python train.py --hidden_size=192 --n_experts=32 --hidden_act="squared_relu" --norm="layernorm" --learning_rate=0.0107 --max_seq_len=2048 --train_tokens=261500000
Below are experts of layer 4 (counted from 0) of a mixture-of-experts language model. Rows are named router (the router's row for the expert), up (a neuron's input weights, with its number) and show model dimensions 96-191. Each number is 500 + 40 x the weight over its row's rms, rounded and kept within 0 to 999. Numbers have three digits each.
Before each expert's rows: "comes after" lists some tokens at least twice as common just before its tokens as in all text. This comes from a sample of Wikipedia text that the model never trained on. Tokens count by the router's weight.

# expert 20
comes after: ", ", "| ", " | ", " in ", " (", " "
router:521436457523457547539533531516490507397538508525501528507495510508486478568509507437417469422578544502486451517512447544559492511497538520527471426433492461513413485502512449471502507550475524466527434566453449461516546522490520445496479507468460446523500475575493519473433464546518545493
up1:477533512520540522467517557428453478513514555509491497411496456472509514490455419476481455439504433476481514418494568628402530496497497501464581534488515512447537458418482584458437531546497414522522421506506529514494550552508433493537446569476552531497484503533433557473498522514464468483
up2:495499473515478507439507529538496463507439517517491485526409495502485508486519518499497482547515503480496483508443505449457478473539459569482450498497575522480484451433524465469537471475487486515508406546514551351507505459486477503489492559463519470502417521518499598559488551482522444460
up3:441500493585513483454460517552452503503483454476486515458555482523514456496499589498492550566464506469513533527506525531502476548486411459492535512478487431512481508483535613474493437479546510464493507495473444591499474468538491484460481420533484446479477473517574516489500529581535501516
up4:490493478624460543474513533499533438481496462480564544526527515482436471450497420509536504470486490539500533573477462502538447436506462457441450435512517520512489479524479495514547421567547497499419511543469514410512481539555515505582583603478522535506457467542448528513488507487513506502
up5:568476480554512521415499526518461495451488500467457502449511427513499532498476545461419581434453484556530502563481481485627502484537475420508499486534511461491490509475545518464458524561470563496521495471468508531557483515398424502588511486464508465504503492495522531535508506433512524521
up6:467474501498550524555509460551501518475468348530507430530528489531554459520535436464491489589509517447503455546497526381463487469547390490557492465524533460531488482526494537472450511461529472462512505528492532554480542470519435498486436494620561561509484472526513571515564534592456477499
up7:545483566459515524493500499493553525451494423485557428498469523521422425539539539499458490446530491531498503515473547524448535529441545560502505473498542524490450468487550392499487575411501478487541469481520508482511475538537493502492522473480504475508514549462488485494502492522478543475
up8:534450427505558509455516530492493539462521402519504456532487543518473511497476493463488496558498479503548496554481535527561487544518559477484527468490470466478493446511495496490415538472542379486478440505502488494559501453580426485399475453467446503399552493499492582543462574444507466496
up9:441447521520505490494527433506470497503559511517478563538596501554499516543531622488469465530454487545561524557466521512457496508587392502552519501477517472480486485513560522485481529552473496509517457467508580556502550480524561498431457559499524486481511469532584547485486567504559488514
up10:484540514449518531469495521462495415506512500505487566499470510547536491504506461434552508475498523501468466473435500500499491509578434492459405521482526578547504417476523497486464440520427469481428570475517542532535518430501467517532436563581519541552428506498535519531461454487520430459
up11:456493530486464515488431461567459405469543547474592469516514530444494487537461509522543488493443520448526482490538544483533447523491513503462505519515420543429472576433512493504460487568499543554559444343603512430504537493485525535515486472473537456523550522444548548423510476486530510455
up12:529475473556508441491437523528524506522529527476488550533524492513529503489440577465453470501510551555518467474516493483500507506487522531520519535439433455487478470587570487510513410495452481483490435586499550510500498525496508558484476467498507438451505505562477491473484483491448474486
up13:439540522492448493443522432508543499489507491516500516512478500536477544492483458519529527513545477582506501441429494561533473530575417536522512461496541477510493466494504501473524477556529585506533525481509502553505470575375464516466505534514482545415455509489493467473497476397550532514
up14:535454546580551541508471496470540543449515448504498467567528494524392471486509419461459486551436418572581466556446485567566514519545481512478519439475521493508500505492437492490516540469559502514554497491500483479492556496537441563493501616429483540499456534511497394484600491486501499455
up15:489522473471499516437466473494509530482566499506517524499554534499488606507530509483553538618492481468437570514529552494591536475466463502485574448492558477468499503471554504512482491474444488513509476569461554580499480521495521521530490430513513463561479550513446565500493490481528459457
up16:497488524463485532491529566525423412449551530506511440525460520501557460501507550530490483503486440572525520504511435528455468432543466488492566500501431515522550474515539463475578500521501415454480486545470467482474408515506506465533552451448518537497471466486500498449416501535552436537
up17:560451483521527497512495465507445556457616478513476515450465554477528471498515525466483498499460520546500510479537529561650483522453502515483513465476487447446475467519507506452489464483511468492462544523541488508487400482537510495493426565509424491502435524488535512492488507466527491446
up18:483533478477465501506474440529510450530514496518554514469487537480531481420508474512595461540552515544482485488531455534505515455489487568516467536484507511473494496536516485638557362520536448472507433494521532512347506491430489519462474563510487539480524494541520530518447496501516461542
up19:498493440529467554491521445462511516461478550475500429520459478584490481541503526501460524568579516585516470510437482490466449508510439530484588667545502485498498516459498551432560536509511490526539542487486481503506523452565459523485579518547490440502522533511520497477498504575459447519
up20:481499554513491525469560521493487567542444502551483521484473523482465460469495525440557576530505474414513502498472455463512478489490423553427504457501560564536530477490495521527508511493491546513480422503524557533522498441513581475495480533434540495545492519514429524574487477477511528449
up21:567636570476474519495513500521498453529451541514509481484483515472419453498490501485503466542495480478506516494484495503451486466529473548486419437522487551451491503425487471452448536531475504509446571548492472500470555506504467540447535516416483526431565485489522537517527469408544515522
up22:475455493488497542512475522494484503471429470495518447499494509521459501501489422485522468499522497506515454437486518499498534495510511472514448574486557521524523496492479451482456551491572447528505582497453467607490492545527509509479504644508504472477474515513484479430547499524525457463
up23:512562514472548513505523504455470446552508523497493462494444510493491520494474521490509428486484484478547471467507487567532452499491470578537570490488463595492493574468537527537509534437450537504497519353472502471463503593530527467516489523534527471417519469471456493491470544477447565564
up24:473520474432468513475436485520492506511545555511503512540571522497542508399486442505511548475512481452495596449500527484513556577468537512467567443489547480435554466488529508514507509506497509473537478528492486513536517514532531604508485507494469497538482564493461493537549470474539469506
up25:475618520508477516509484550487508459464485529440540510495486486533513498534505562503466477547498458573502522475487519449527514454488501567563454489528467530515486503491525589485470532522469488455486552421601533514491538585498533471489452443516526625436530504523473502407487480417532541553
up26:470550519490480523469484529500503474529458474490494483495455556544527469514521555510455488468550513520571520516542414459520541527445492561509544455421452596487527563500480503481533509513519516476504468496518459466478497494458678506514518513517544454520465448520510495491481506505513599540
up27:585560510514518510529506450495514600475520536503490489446518501522529444475506579522456517456482527470440487490525474537523432532488566546527541456483513484520495505461523512540588449471432482515509529544479468476556373601400471490526563498485476551498442527542536462510462518460507538565
up28:476496442508495489329483441528486468468554465499505484580507527518527491488509579481537512543487504570474528465526477573471528423504336504461519519492483449489515410512513533488489499457545514468521526498498512584479574488457487481528435470525478488499478490556485521476489489589552478516
up29:532455469459551495488496467483440490424434573373580521486483544464482529496548503506428505489512598453542511520497529525551505490471520512485482503467491475519548473505447487491489530564526474506481525542499486487536525525439488599490535569553518583498449395546518543469509542574480441492
up30:526503452424513500456516515494494541510546382527553407530445516529460453489482563503495490495455492560516478475457562487452556489536445524584549437521535497548498457488454505541468525523491503522475535534469493461378459521506471495527577625462560531450525468513508533551464587517478503565
up31:490483497455492496502542529493590526480495572529494372508456574512486470502419538541479518513473516464590457526504463482526524501600602526473543461495503483485485507489511507456486539488566517471476555555508463523488464496504537478514524470508462532483395565422527518510516473501518498517